From a checkpoint of a small mixture-of-experts model trained on Wikipedia.
Experts: 2 picks a token, a softmax router.
Training: a variant of SOAP for the experts, 5558 steps.
Below are experts of layer 6 (counted from 0) of a mixture-of-experts language model. Rows are named gate (a neuron's input weights, with its number), up (a neuron's input weights, with its number) and show model dimensions 288-383. Each number is 500 + 40 x the weight over its row's rms, rounded and kept within 0 to 999. Numbers have three digits each.
Before each expert's rows: "mostly gets" lists some tokens that are sent to it at least half of the time. This comes from a sample of Wikipedia text that the model never trained on.

# expert 4
mostly gets: "\".", "!", ".\"", " You", " Best", " Love"
gate0:598536506488490540531534494394480535407539483497459462478543434472495484542489508567483470525491505502481522565475511506507453460454544515515459517471430522484487439515459559478487540493447481430514540514473508544469583579559561449526534491498461487491527552510521452510548451568463561552
up0:475454490470472515517546501468502542503493550561477536546491570517500484489613463464559553504554475509467498543461500446504551492515499473476507512555497471509522547511437464484524459539434493499497484529443452461509449451497489465531517458520510483506460464478449490552473550513496440543
gate1:475485503403508481583494504554497492502529482401471485516471536438541542391551483513478512521521559493542492544459487541484491480468530499590446486399562497605550489470487505499489504535473509519452475496441577492448523453471546490479511497495482518485550450543525470492516525537537550438
up1:456444506540531476506510485486516502466558498475546499467527495544495505558496510458509461500548526468468488479489507436586469514491523534466536447557559485384461497502515507486469533577528493484506525531512461459480427525473483521476464458505475511532528562474457567508473501516501510513
gate2:490535455472553520492433413493538465509581477513472438497503476522502513558522484506546476488442464531518479518545485444472475505556578479491501484496533572434538486504463516569537466512537554485530333487457548497517579568464529472637461438517512552492494556509460445542426485510553531443
up2:563428492498483535472432504508451508565521478497456447499560493495506516471430508510500473519515513551498527473417468509475468479508553518472526527447453496499606459539414572544598452541526481496467484575478604490510474558488462549550482459507521490467479455468535538545484520524532508473
gate3:525621574519564514383514518466462496524522524473556444551493470484515525479454560549486497475476484464465507509549405529452520496475527543508541476483504594457534502543509487567485500561498503518483494440503503539472527490522460509484492487554473513461549532578515475566476509582537484443
up3:441447472463459528572522486540555458497436490541431583450498541510518430495488454517494549557568482554486514507535581498530462509502481477483468529498425435564510460467523542481514511474509518479543419593529487394532458533557535538519504496503571480530446438384476540493493491436491523523
gate4:465462487386530459531555461417458407581523459504466525480570544526560526503507461417550493442498561546518509463451496533521560453512418413606539446476525487508439538486557432563488467570534496488416513550447498459495532510481526555451459534472516492484550529561436563488522528424490525437
up4:495496539595468511438486502582584520468497536541512586534467521449465474457501578565422568577435481479486506553564500569445450557497609536470457557488484526456543488457447512485500524483469537457568564432554506526467506474498512485521501503531476514495483497469569434466504539566588464609
gate5:500499501409465449424417561491475441528518511457506451439483474470566513500528550515409528450551508478460484530525507494523567454545562502471511555538493533511555471474499427481528503484521454526484484463511522503488493506503510489513474483428425518472542450480451490533440410504498524539
up5:507519519474514530481449549460500541434483487501434453442487442460471499548489564519454551483520549441555460517442456496483498477460484486530495486488476468475508430488501576484520477600465515498574502548482524527508503514533482496495451474446562553486546479452482519546518495552495538458
gate6:493521555508506464497503488542517467500519499546507499560507494506436509486450486483529486562517519462501484516451529502573455452407494493495502441502484470524429482521462493382491459502506492476533498492499461548495410433513563581454516475516562421505531508489597465496496450485493504518
up6:498454509475467456492473513532533485466429562507498554504476560469570562514498544491529549466450550450576476523445540519459472552532471556438451521472412527512474469542602466405501418475538475514541539484413471520547494474491492483504574512512489511528500477533541392525504503393505499500
gate7:571464475534502532506570542513566444566488573472489436483555504487507532540469529561541490525491517520442511500550536550540524555537567459448561536440497499485542509507523488464529515504513496441553458527550466538407365528427500520481519468527498493531508417468584462542477508504519479511
up7:534577514506448501489509558494461486524419496449528527491620531512532488539532539504455511493497469464471513541523466542550493547580489443474440485530553457445477500541551462531555464478527523545480498492536561441504469562502534515509468509471580517491477521465545518498533456570547518544

# expert 3
mostly gets: " South", " south", "″W", " north", " New", " North"
gate0:551482505452453459542411522561526501498467474539445583480501537556555554560512447488508519529500534500571555467542422549508531530494543522426470491420545593489503505497477516513503531454488494510545465499480523505547504510551511445515529572511474482586515492488418523462478505509433468483
up0:451465479536493567408466497452590496491488503462500511487505516432454509518475607445416504508489416490505455512483500472572468506491431540544436464563480480491449459547514492535482503518523463514438473523484467508501459499480530523426517442518470469499522524500547460533504443536509514517
gate1:477428415579511493468460569542494501517509495427506478544484405488466468555546545505465544536502486467522525497495424504463521504464510531439541496536503450482570441479419560454459504534408488486488463416477523527471547541506483442511485527521453526556471396521502514478492464538477474542
up1:517592540440492472578568459489494506465480520573526454493551533531484521497513463490536560464572520506502534485507523464517447480467486463481474533480460472510438583515561405524482566499540465538507496510551527533527445464517550509494489484492541549478524517464535492569483514489514501450
gate2:532450472541465506494473464559515494474510501517498424479510503393536487552514481502552537509460581534423477546529494515511519430476494485450508503486547540432592502532521531537514472506464497521574502514450517562516488535500451521508522566440507414526496450568527476499469501491461532496
up2:492501540544503523549464508446471439546382513505463506512503506473440493504539522500467526497548441525495509441531538543496495463555518511557435475508454491500413512474497435512492545512497485489453545494519513490467438563477510451458475434539536557473507523500505489489505501466502518464
gate3:503557534509509470452604563438472477492573496474521537511482459473544541518501501602473566473479504530516546485534603510486559562520491510520447528574578494471458466539503442532503506492519492510489501483485503511450503465446555493487530515486488500415490442439510484428463501551470545400
up3:497522565445484495514456456505499469493480595479533492529561523508561522508519535535484499492485483498496447501434446588537512443506494528503467379475562521493475521478503476585554522462552581504452560502516509418541454503423527497439435586466492501580498511474521519467459497494530495509
gate4:470494425471490562485532606415470534510488556496488542552566490505452544429471451458541499449567485484401520492457425542466458556519537524543561564488542445603485543455462504478490524503569507473505489498446541531529555523476466468489487492556507432434553530469496447519496508487456511408
up4:486452461497491523504470462505493482480550472496479527506576499538463562526441458474477511498472492487415508498498419475486487477414552529517506606459551460488500516447408463469568502583544514492545497488431623461466496453490539521483515485519508490507506502495437449503496567510511456503
gate5:557524437560510513540399452521410488551528527495496490454495448474470541570454442504526484435481461542475521512527460519543470462507488493526446529506465459518455476442497434456474504455599482493545596539529516503529504461495438496475461514527441471509518467450460448542407436504530512514
up5:489485506506517480480537605529406498586556470484505496431439488516528522513508465464469423529387516500536491535460518486464548482492468526482478505531503481492517487489449451460491427459519538468532497513479488472527509470490535420491554512502556567527494436572491484510477497511488499538
gate6:518515529428504456488509496534526482492455441494572560484498511505482457553421519515491503488579520458444497550506524484436500501513500507454501528464515529531491485458511442473476448542536523439433501481487451506574532466517518499506508529601567494512517562461470463495574433549466511494
up6:472455512441447450527505521472509503467536545487483489497527562499467477485471517519518566467490488508514553552500451544485526492454465477541508474555507580461538514522559519395523497552416519597496475497551438450524475487457529457492517459450453477485513483480519554554528586486473511527
gate7:509457509470525459509495564553433456551551487489551468542470422509508420522543519534475458471472493403533472523467534445545555507481525474547476565486526481465490563498499497496465500495553467483534506505525521539503447504462481552500528437440579551594520456538463507509510521596515513498
up7:496519542477506470454519541578501438493487550446535537536553598490428476489515555493541542500495516443495496469532538482504484527492484473471457523481558492537478517541503520545557485516551451483455409579502468514565501527503455454551514525469493470488488502458425476517465469455541451400

# expert 11
mostly gets: " high", " end", " part", " final", " top", "pt"
gate0:445492485491454480567455412609408446501501468580458557495498608535481477492527499501444559494471579499458523531508525475458481489524450416422434493466527514554465545514512519567495442500546478487493502516544514504545508503514492551543457537456556494534431502541471470519518514489525500472
up0:512420493537401557542493532510476517489388475538529477509424504537526511478564480550457428488502496460512412537470517471511473484521555467530465514517536477486490639473502484488500425538438516528459456411491516501534566478525477540473437527473467487522481467561454455438533526495535460423
gate1:406437471545488470579552514563473472555491440422438494455507435478415510575465473605458544499505522478520549494532523498492465525447495505513534472498502528498473555545535472528523562457475504490526519472475470531484468505497422611432511566506516517488515493497528466485479480486563454478
up1:513510448463529511420447418484397550525598519521454492556498420524549478522495458506502517538541541502481486483500472551525503530520504521496494515516567480519551566547490477497442475419605452497441459474550546504453568486516547528556489547486531490567490532499544541497542477514485511489
gate2:496544500425467573500496485510449496507428501466514581517496569487527543586514510484556513500548429500504421558457508562488570456446509503562539461499396563509484548443467516534597461589512481488517477533465508464500516482510507533469411493529506521468503471629464457507492532506487495469
up2:541456469523531512519472553549468563444495518523514482573475429490536470445511468510502484528499466507508495432434528510500497544581490486498515532520527488430508514539572520493452481421488520445473532511487549506497442492456502536565521499557485576514431525534461475435441483498524415519
gate3:540522497508515595501483453510481443496494504517516437509489511519517518452491488482498476489465472540507509593516532497546467425544558525506568543472474521487498554541557594506478573524510493433422549450515519498519508514498519568515523441513469528442569516472477571481496462479461479465
up3:477519533479543541436527489513542465505451442474476553537494472538504369542567450529530514507546555514470464503487555497543516602493533560431493417548467472450491423515504493489537465448434506499513448493460512447441468533461417456433514597506467479569505478499518439536519460477419499510
gate4:506474524465481535449477549532554517445441547492517529479500602501570512474544490492492495479525530525433535493473518488541501495529485439443446545504475513488471510583473519474442496581498564512530460475508449520425458462516564501460478492524452496463461432521539538464501468540525515514
up4:504538505551481519485504530491492527501591516425544517436503511496538465521448456501496481475530469476539502539517463564449533485535488537472577500524490500546476512462514532557566520517509504521530482463505456506571517528429461579482544544475506495541544508386490511447485534541529462544
gate5:496499432518491545512563441514497475516493495493547503490559481471470524512491551592456483482540522496512594522485463481547517518498469472620529542502519548532552459470556522534415464492489446479503505483427468432493569442549497483443536527564519506577499503483565496595493526534508481417
up5:525515448561530565492515519510473588488504526496532507507529445455404527478499528504438464496531490488528610564518480445515436583473483449506548616508502526533488496504482499528490445469477481520508480595489600450472578537503476521518466487530536419530449508511519512502546527501516469476
gate6:604512553602499523477475441575444570457558468496514499538472516539511577535460467501487585473469500501521512472468512574479489470533519453495460494472495506538475480516501471533504466529454490460501470520501473534517620585518489443456496537486564522489556457457484512472525512428498504450
up6:437519465462506473421494448513496550458441550502435492471515481427502499485541530472503451504522569506491469520518538507491511432486491515559537463465484486417477492514508483443508517456513553515454410461494546462509497501496506461506500541537391444500436495521477498524507468509423490494
gate7:489526521518515504463466478535533429538530469515520505544460524509468503478445612520497579455454468490509460468538537533456497555507495460559497436518505498495469475454489508493486430558467467532489557505498501516605477515547469515450518485429535445509544515419465479494521528502499504526
up7:460537512503588543423494506530513415505557495388506535556477520520534446511504541525506465435453521489537546478545501458474489508466400418559534518466529506446492446594567503475486472424544459495495550540494560500572494503519483495512467458448543469512548538422493430556525523507589565499

# expert 7
mostly gets: "===", "====", "|", " •", " ", "′"
gate0:523546579586412452587561483489490485539572516443532436494495514542469555522522500462499468514514474530427545429534479460488530510490455444522448444454526441514478463492509514513511519518414404510435549543576497529487507493543555488505451487528530501520434462511496445543444470514500515526
up0:536517429417507501473407532527510532445425507574487477524526439494507494514547480497472549580445479484500472509456533479483483538452504550520542537592503570498526579479473537439467520525539536519492469516491502435532513537504519455583506500511477490434565508521522481530496541514503519485
gate1:522480510531548517499520595552484489576396467568460452555461513457484472519413480608458442475480491489493546568516428505584587439564553487466493496452468497502599490513492487567470526476475485535563446524493474567534488403494552462532463484518507519448506508551453571522459472538532568548
up1:514396490544484437510432503492487516438498556497479471477494477445483525418425474527483530482492526527467426494448438574519492505504504482480468516508503538474477487439493450469514497518453546531492486512477512536483515483529492479542524479508469477516486481515490480495556558533512480491
gate2:531493479582492485473472519491473509524519451501476551519556464493416587426576515604537560446552468478514469497532459441512499509522617501466537521501505457515507543464483523446483457502535510540567478466512462548499458506463416490468472486440497467502558576477435474448472495524430493481
up2:510499564524531512434498492468507495527562551566481508488442505495487454483463419385480492426461527465429526533521505525532560526504466574485492486458551478471459416498493506572501499508502510468535536554476508497525527518535503521514462535536457567488494440525464506519408464533475486505
gate3:490504577543434498458488488479533506476544441516462458592550521463502454521614494528509547529430496458492479513544493512484497549442505464500465525521498520586502531499532538588470505495448477539415414503511503527475558479427420494482546574460491421516420518560515550506556492574493437577
up3:458479453511507489498527492441488485524480510506527460540500568501458469428487519507491578546517484533540499427608506466470444537517493537507441586455476514479519505518544484470507525505509505525583475508526509485528531458559503555480536523519546600506419492451503471461509572585452428575
gate4:447489457534466479500464547519497489520421496483575528459526517516527433483552524566429514539423450541471540468508542433467519570534466509429541520499562558461528521512488438557515488496477538507532506496450506485508409508474537473490594464511535538534540529540487485491551508580490537484
up4:453496488487501528479520516546525470497579511500455540500529499506451521476434467377569584440487544426542442563485462498529471426507477441548526447558506463483467488530574475449428507485532485460509417578500528495532539488479441476471514508492462482559477465544488472505419480466495567543
gate5:488452460412506494423501466552533434496483469480497492512539542541535568512562500544500493524466541481534462498486473426488539428483616453533424482501548464494498411546541546488578549473532517504487530534436510415507529544529447548519435471428544512512440514455553534533500474504473542516
up5:482463497497467525460474539559506468495453462507490483483473507554566504554554440521485491474463543580454454454445438475500469407471549482540496453508464493470524491500499600502511516497539487516503576501426508476496568526500466504476467479479529514511445462501505474585498438484458479493
gate6:478567507586553494510488467520522488446514511536515585460419442470475568478410544507445439527484541554484457577437557505583534469502509536502554461516417449497489506571479536502480584520455505420505513429427523487563535431524501516511512507453525551383563504532460547451541537471536562563
up6:495456558454479511493548558489511510449538474543502550505522453472481449497559472513522558468522514461440518593504478476475491536529440532493526536457524467446529505539442402511520593403498471525516476518528550515489522458495500511401539430555534525502470470452563468539417482527528448430
gate7:532528464540493536445517481489503519516473443582529503510490491510485500547486463481477491516495456460435533465463470482527493498474486512523478499521480521521532439536445499519516487467574498588528589476497485534587581608490497493459516452505541552540400610442522552575520541515503403441
up7:481549496519445592525542497463487467518430436519484520504511473525552541554503539508447476509499454415493546464492482540524511507492494503522495538489465488567548488485453486522510475471528535526551531593515419571483534581434493470497561429532535487518519582505525551523558539534490464481

# expert 15
mostly gets: " USA", "°N", "″N", " US", " October", " %"
gate0:470532472472521516550536446543481483614457540485502530590543496430546478612516414457521493515565498408469519456488481554506467514499552526484465503546480592439534461462554486498518491464453554532534446488498522483519527529484480470522619534452488474534467492549527411509475520437433481547
up0:574519512464494493431554458501516509514494412458483533558491503512519508510517539552476531563512427441504539537515538488475481481488488472522514558463638550512527562511491452491486489488536518468481593543579483469473402540550504503547490555487518509540466460539553479520422471540501576545
gate1:423493460475471459467551541476499463485428516470558504483538468506526570500506487541448490497524467504539493468497430433489517415500499464464596535502541514483523481496521541488486550479458547526491505508502503457453478502508522517501400527536541537466459465460439524472529493521474501555
up1:596548528489583494445481465500453479495557501465528451531497563515516531548478563451520372470465522527429549484448543518463529506473468548560510595530468526509436518593479455506527464569486476560475498480486456562515467456549534495502552547499535474511450504513498510527539487489469490464
gate2:493512494524501519479550480511535519421523510545498544482509523443510585417515559501584437511446547433441481518517547541544536500545551529525484470458498446517453505460615487481423442525455473558544606451460460447476451521541506486510448505562546458588545457497584538515475591576460466500
up2:480506458495560456494493484552461513557488555433471494492555438474496420548528449492451513521494496495539492475494541490452451453471496540464426503578527478530523445521390526457553502484501536513459436483536501561521464499505555468462527518369416507466440521480504474478521455482503447510
gate3:472461496523532477532490489562551437503552490546519525546505545533519541504497510436468496504445443543485459505455550531508476560565449488496487525505472550480528489459528495468553578530424491522505382574464548466480464491503553483554493481557521579488503510554542513460592457569521527513
up3:458477491602496535482482512569592429501489494559501479474463535474539485540558461463455526541428418575494485479446403509514527584466476515512531542468550500476509489501480477478448500512544445491493420428523448476573485449425458515493472442514398492502517552551465472493499509474511505503
gate4:434518443494600558554512501501547529530508450474450517559528450414464519490503457489490559431489435487469461479523522551501496419513502515470590544508462489588497542509512546562456480527527490520472459484499514479485518515528450479510432482543514566446429433441462492481567462439444510517
up4:499531499486487473580522541553575488499503472448522532528484514446518446452499471401545481471423521536450452492479535478528498475401466502509529494464376451446540494450449486530479477478486485501439488454601451472418515485520475461513506571496567464499441498483536528525496510517472531515
gate5:536471526522539558439487409481454556510451393484526483508518415527525542494523514547526538478513518534432438496552465480507539462481508434487525458519523464515479448402540430571496507483456495524523480502442474473457541480392547489437518503566480440569551506569524466408485528494465535536
up5:451593494461541427557527540528529522467550493511503535456477505462516492489475473432488440632464464421493530522465507486460541541506455514560521528477500468526407577457422526547531530536516456454433525527444544498552554491512470571489538535493482545454463497396549521543474467457491480514
gate6:500489471545497513491611492457521438477425511522452477393539494598533510525463560531503467498420478571554528543450583472560442488518552541436459485498484526530471498488542532496485479498523527456533533503451491475501562583485507519491490536528565472466484441526491481486466497476443470526
up6:500550576547470516465520517488506486476524538508470548523508581527485502427516501589478519465519573423428469449566464541368438508555557472556467499526514533501530511527434479487516473456391479555500479496482495478509571554449511490540502492494481486501468543462521483542552439529538530482
gate7:488536497525472593455492409526503557483502587459519516439558487542449445488549483476493481491517451528516498485559487513456505553549517438547470497534504597521441476447549516527527529542493563448526449460473487432513540530473539447535472478425486487435485489511463478473530477496529500512
up7:551525606469519540505475563515490474563415446480432520511514472516458488508449575482483483507464523465543463524538450509438575503512449430500456541548504453484507440526460495499484548459465517469525437515566521481477444553563454496432439476499493500465452441499502540573538538431570550473

# expert 8
mostly gets: "\n", " |\n", "\n\n", ".\n\n", ")\n", ".\n"
gate0:584389523452508465515544516543514521477542509470521519478513473516588471532494495469429466530515412518407481554516455519567521481534639509446465499471525518538483464592498494565573472433464482513482512544516491464556502509448484388471501533560458489574470526441429478532471526450453525432
up0:477558477604494546522435481516486498511522479533486455513509543481532483449495486588529497458535595474542536470575565554467456529525329460533497496496538467446543504413548455500464540552489579449467491444576528472487523503461506514413528472509496503462531490475586497432518486559518466503
gate1:487494460513501488493487555529542471548577569505496468539496517502493380468478538510479500474510508545505485582501521418481443523488520513521490502561436530506441478477428538538499460486488444540536524548571500521458566481499521539544525494587499442518457489493495434462561540507548533495
up1:409537511523450482506525433503447544456480521580505547478471537519480501507533536484481428509580534437512525492459489494551439502559569419472505485431522518546504479546499443579528578490520477490430502449465519471541474503475516475511518481464423542431515535492529463493490488428564489462
gate2:445478474510492498441465515472536478454509469480559466564406404477498512514532446559478454493490525548486510456462489507484457492486539445480491491489533472609526536450463571553545566506495488505477440428521530569504462545539481540473435493460508529524523527429484547533569496577491537502
up2:509517493568515560575610484488556594534456546522482533503549567469534450441535570486522540562513534474518465528526514485486498523508552466517485507503504524490520454515546435519466410447518503541540544558532442453507520444460497491487540511457496422453520506532503478503447429476482579496
gate3:535465533502441560513556563602493498522513500438439484505488522455460518503441481430431460494397452466503443530491466539509529514488517477455504530494544592452511527529545482459491523408475495505509537490481503554522576545495523579571447429477485405497540547560488483473506480491504479486
up3:486481476468568492509596528502438527460537427518470519535483444581495530446547507519442487456464568473460455499499450451540562542449434521577527418459536502448523528547481449573509456433507416520574455430520529483527551509528477550467632531492473557512477505476469559402495499464597466505
gate4:591512520534555486511501504550500569400458504559491545527486473501531535502500498537495514482489503479511477411541509472479491519443537533470495458462465505518575525574555463507521562561476558573486535490440431496617516549472515523468505485506540508449459511533523571485524527495405480469
up4:448435525517489448472513490562501485396502488530507501495507470543519537475525552566478511466543551472501509452504489485453540527472500486513483460552517478493511515545534494547476529518487472549440528465457475563555490516503469516456462526537462419463440532514483553492429524467414476477
gate5:496508467454523487483508523502453553602540486500389520500459491468490530501500494489522419451564498418516493477501467528535481445494476493450557468565473483433468534528431486580438519502575522483506588452505553540437471449543513526393444421453529459463444549478463480488520534468418481470
up5:516565527467473473540528478502541476419492515540508477504512493508507484622470474539506487463515501482551495572506526458473507492541561448440480511477497520530439520538525449486553516544439482535471424464500469478567468504563503505534517514477468474478562595516561502473463480515611511557
gate6:537489481516522543532510488506528475604446576510524506432504472442503528501434570552471512502527486524487504561526470495499501548547570493534521511463550457514513477472535493569444395464389481445490447484487512509504463496529554534469563466424543518558508484396517494526575471550432494440
up6:479559495499482445524466469562446506473461494444498504477514530481441505473569462469513484549523446427505468443600610545552467519504449456484488580504492526475548439531495459478554523462469512546543483500464473516535470529517503507448493567555504356409507515519459505452471550519518503517
gate7:569508426504476493478471459502526530527450549544489431503495433421532496517491477476472474464548545443460457490471426519514464444484458495479537546487433487548536526508441504556558488444553363508467537530460563452538439486534478529522510502482465469455518522484472551441512489450511537504
up7:544495384496467528497488519578515566478465506553504443516481510464518466510542440527505468538532555465413469485503452453461456452503427497488542515535456502487545495472480500501530435438532467511445525468408586520538505473556451556609490481517463544512504527527440509449469466520501546528

# expert 17
mostly gets: "202", "9", "5", "6", "201", "3"
gate0:534472489580522503572444481514520526483511531555510502468490595490489471550545515595488506512473505508405520532500451478477491537559444496500518520550522473557566453480526446492501519566496480503462408555586499534541569477499548522587510422572448483484522552362517545494553450563491592489
up0:518448555501542481554476470469475479517554566484487502496478559518511506449446527442479497433525461496523476482421447528509483486494494514452494489526488552503527517530503484514485479493489461492565508485525498547529479438420487548537457535550491438487360538446460511538536427514450531488
gate1:503528497538506502478519570571576472553591494496524566477487483504530479561494451547483526505516469515497497478505495540548499504530517516480509515495461489511454542423584434524465448454478465536500462419501460494472576509538551456517484472470540546417531434505564493459443482523405485459
up1:486484537557516455504480572520499458486510502492477493543509576559493453504523497432471459563504517517453567456553611543490555461503505472472553514540551516465446471496541519522496556495490489503517534444512507598478485504493536446476486573540433469516472536491534434549493457471533528490
gate2:536495530506465456499466448527529481465518511538547491542526471484534461542564552530529443417475548440524507425481542477511499531527436538545435504507476412489471492430505472504415479457408479487464531492514478569544577497536471476523465567538532461548585429516465525493512475553495465518
up2:406429463452528496519498552593543489548463522452492498481543440409486502421521568497578571485507544477530475494493495510497503498450491546511560442449507516562533532484512459441496555558458481520521562515412494520520546519476501548500512472482482528529530447560410520437463495496468537454
gate3:443544369561463549493510458524461527476501537455492480518485466526489470535553513489454460447470513575477523534531528491523513446478497498416489501577556548572516506475524484470531481499480432565487533471545578541509482475529487550541526460468462564495463534518515556494593513545449504480
up3:497465447517499490558482515461533556483611505538449522529537449474583525547441527544524452469435543500537536490570574367520587490480518568487472542533499508516479570509556426514469441484480500495426476527558533477401439481489440555519498498424522469545614530497557535535543499524545527498
gate4:495530433461499600541503563550506547501489546572518568596593500492443499512463498447485462477503569528489441490460446476601492544409442494459485546523511459499529490572461452493544538480512501525459468588479481554498526439541496493483475484586563517522458511427487500493504471470552525533
up4:459525536543487505478536515514484501559546503462441612483498551522524479487472518465476476505418490536572512499494552454527473511479518499527478541534553438493480500464459499471491464505511476563614472478474472423421397542512527507511520454486438445469422595529514435436457535542472535511
gate5:516510500543563508493517471463542506466510493500511510500507509476521538469593467532500578523441474543570481495553436340441543478422422455526507599502434455493500501507477474543475477511492479494504471532535505471448561566456522458461449546412476531546490459485521475558533531556573463500
up5:527510533490479442509541497460510456471532478498523508502478449520540559537536530495449523455524559522510502445557496446541454426458491464493438519541472486488509502498472505565538479541459450468531474510464523484536499499527446561464476556520563472447519479462492505475489505591442453531
gate6:535537471478520494505480475557445519441573548497519479496482443505507439474571517525524511466507532601472488459547514417554527538436519530509510475540514510508486533506605518542562489531523529456449491447468524561549488553501503459522497382513478502490534510525443452486461478463499465481
up6:499499555584491544520587472426415477468458560508552492516452536532564484502512556540450485523485490456534466522528438505509512591489430523535511561552524470469484502435446475557515542477558519532548558497580514516495508507458500520520493461469590475511458519517452567519487515588480460509
gate7:495454475444470483457427417517567441511560537412442561457463420502530586525469542444480491426513420586457459522581524490480519451465492512504551521449552498561526493477479541556482494563523464510485509492457536476483490474581520499468584458484457498508525485523490543576496409464532521475
up7:520523510452549600538511516478515466539520488419527517488534492522523553526514481544507515413501497532474548456602532462558523483485511485498518450485475595499485554460476484520411526497501501484462535529462471522490465495513472451451538451538454501518461504512505462560480489531563449521

# expert 1
mostly gets: " his", " their", " the", " its", " a", " several"
gate0:452481482445471502452471457482436485517505479456548522474465455475551504546514406535514510467469480586481538549514466491462532551469527516533475530473557514474502522528557497441541470576463534520473536533531567551499464501445473488472494458475471479474519508551408529554513463526504520511
up0:434477441525512443562512556474518484514450486478551528532491478466558484444456575610411488467455522525466484470569557521461513539496458513526436518417556492472502545532580500485528515532437468497490494471446490524487491510391569436477455454519457552508484526472561479510616514457530490551
gate1:539541542562552479488504485559509438432515570566518511523468511460493558533467490530467448446455488551500502507478393510366557550449510506510494496468544559530514482467513472475536488505435517529541482427509570376564500487452528481505502431499458566482459511512498434528555551514478548441
up1:442457468560467508509519509483491559536546477486373525506550584543498468498504502476525464538524487503455429460507489439507535499505527446524539560480505477473458520503468595489524546447601582460466481489487436545499489421471442513518515507521489437491551499494512540483437475487495467517
gate2:540463424485445551447514453522527481548467483589541476518562584506456528421519538551523477427450502600465471518453509497520487517449508518506553444500543506553576504547525472509471475525530461489491527503518512493586503477507526499485480597535541547496518537534520532513478499479485505467
up2:541563517478544529540494565514455517469542462485488471454448476500495507540501391425526524583507498455517513439482420489503538492519496473485442485495505533527410522455484513510478495505491515443466491449498450483415538455534509495520565533492573502530479465483478451550483487463466504484
gate3:452528482424533432469500505484549436502490539508518510528498439527469457550459533608497545444496435482485470483474533523536460480501533475512460490481528432518506499478530489441470498463438496425506497513500549462544495538537530512494435456493488508580530524509445545489454536495460602449
up3:472488490452593471491549509474529428511445513485507526478490455533461513503462568594455540456482449471444536519546501491598500487448507486491463473502529406495530431493461552480450522456482529446570522466513535510469441581532539474510459462506446455508496474470497514438436584499464579521
gate4:450467443503528453565471469428563511434456524530499505502443509472527527525479413409561469501494500513531505512535473464524504475498509462457474470537531546542486480520446470590459575547521518471495477535530546481538571460496478540382509523474505525477527551510473483524501423499514485541
up4:506489504448491491494452500451498520482485509485464509434478513522470474491487400446453485436486572523497482456516466437497478488439459514426577435441543537530537486464440458549505525482554547529475549495543423458514527489543438539458495485522537473493500494498509518470449489554516452522
gate5:522488513511527518576478547486527447506517459519464537507483563547589489450450506566435503477513591475471461438500487492435520468483512566436499513531521525470524581487492501569478402508564539498517518479474487511481522436537488509479547488493538480507483501504518487480452517553505506512
up5:570609522485458411524473457493527569443534513477449476533499441425476517585551461452522489462543526547552463554472482518511463504527514532540445538507476458576480503495514478516478499502537504508514534507508494490449440499450487501484496567568437569536489508624431571477466431426464529432
gate6:623521576502514524479476445466505464515470467493481476484544495485521575540542484481509496474465444498440489479439492552474515433440536479480573454503481527553549477541480429490622502464487503458487502529461447471519529553429434515580523509485489506481470467498491464527459477460445462499
up6:398501466463531515480489465516573492514547554499468446461459591509447518476498523478517568489542469432478485462492522527520535520525567472544568538554507476544445495576479457451563477516533544561487532513452489533525531527469565516471474597522454527528506489462453503515509588459483426434
gate7:470549513548506506477609510483471532529500475514505514512549545425527537497436470536526429497466494475452459466542521526453448466508518517455478506503514535469533489457534477505515523537521406491512445473513587499489503498542463502443524542469541563377522492487419496518492475525461513547
up7:513411471472480525518538495515462525465550496458543493506484522507536537459545548564498503498545519583527570490457468502497538515466566510510505502587488459514382510512512494521370569507485493520545546490497470520541440474477475547527550458556502467457498509547463504536485486480544486536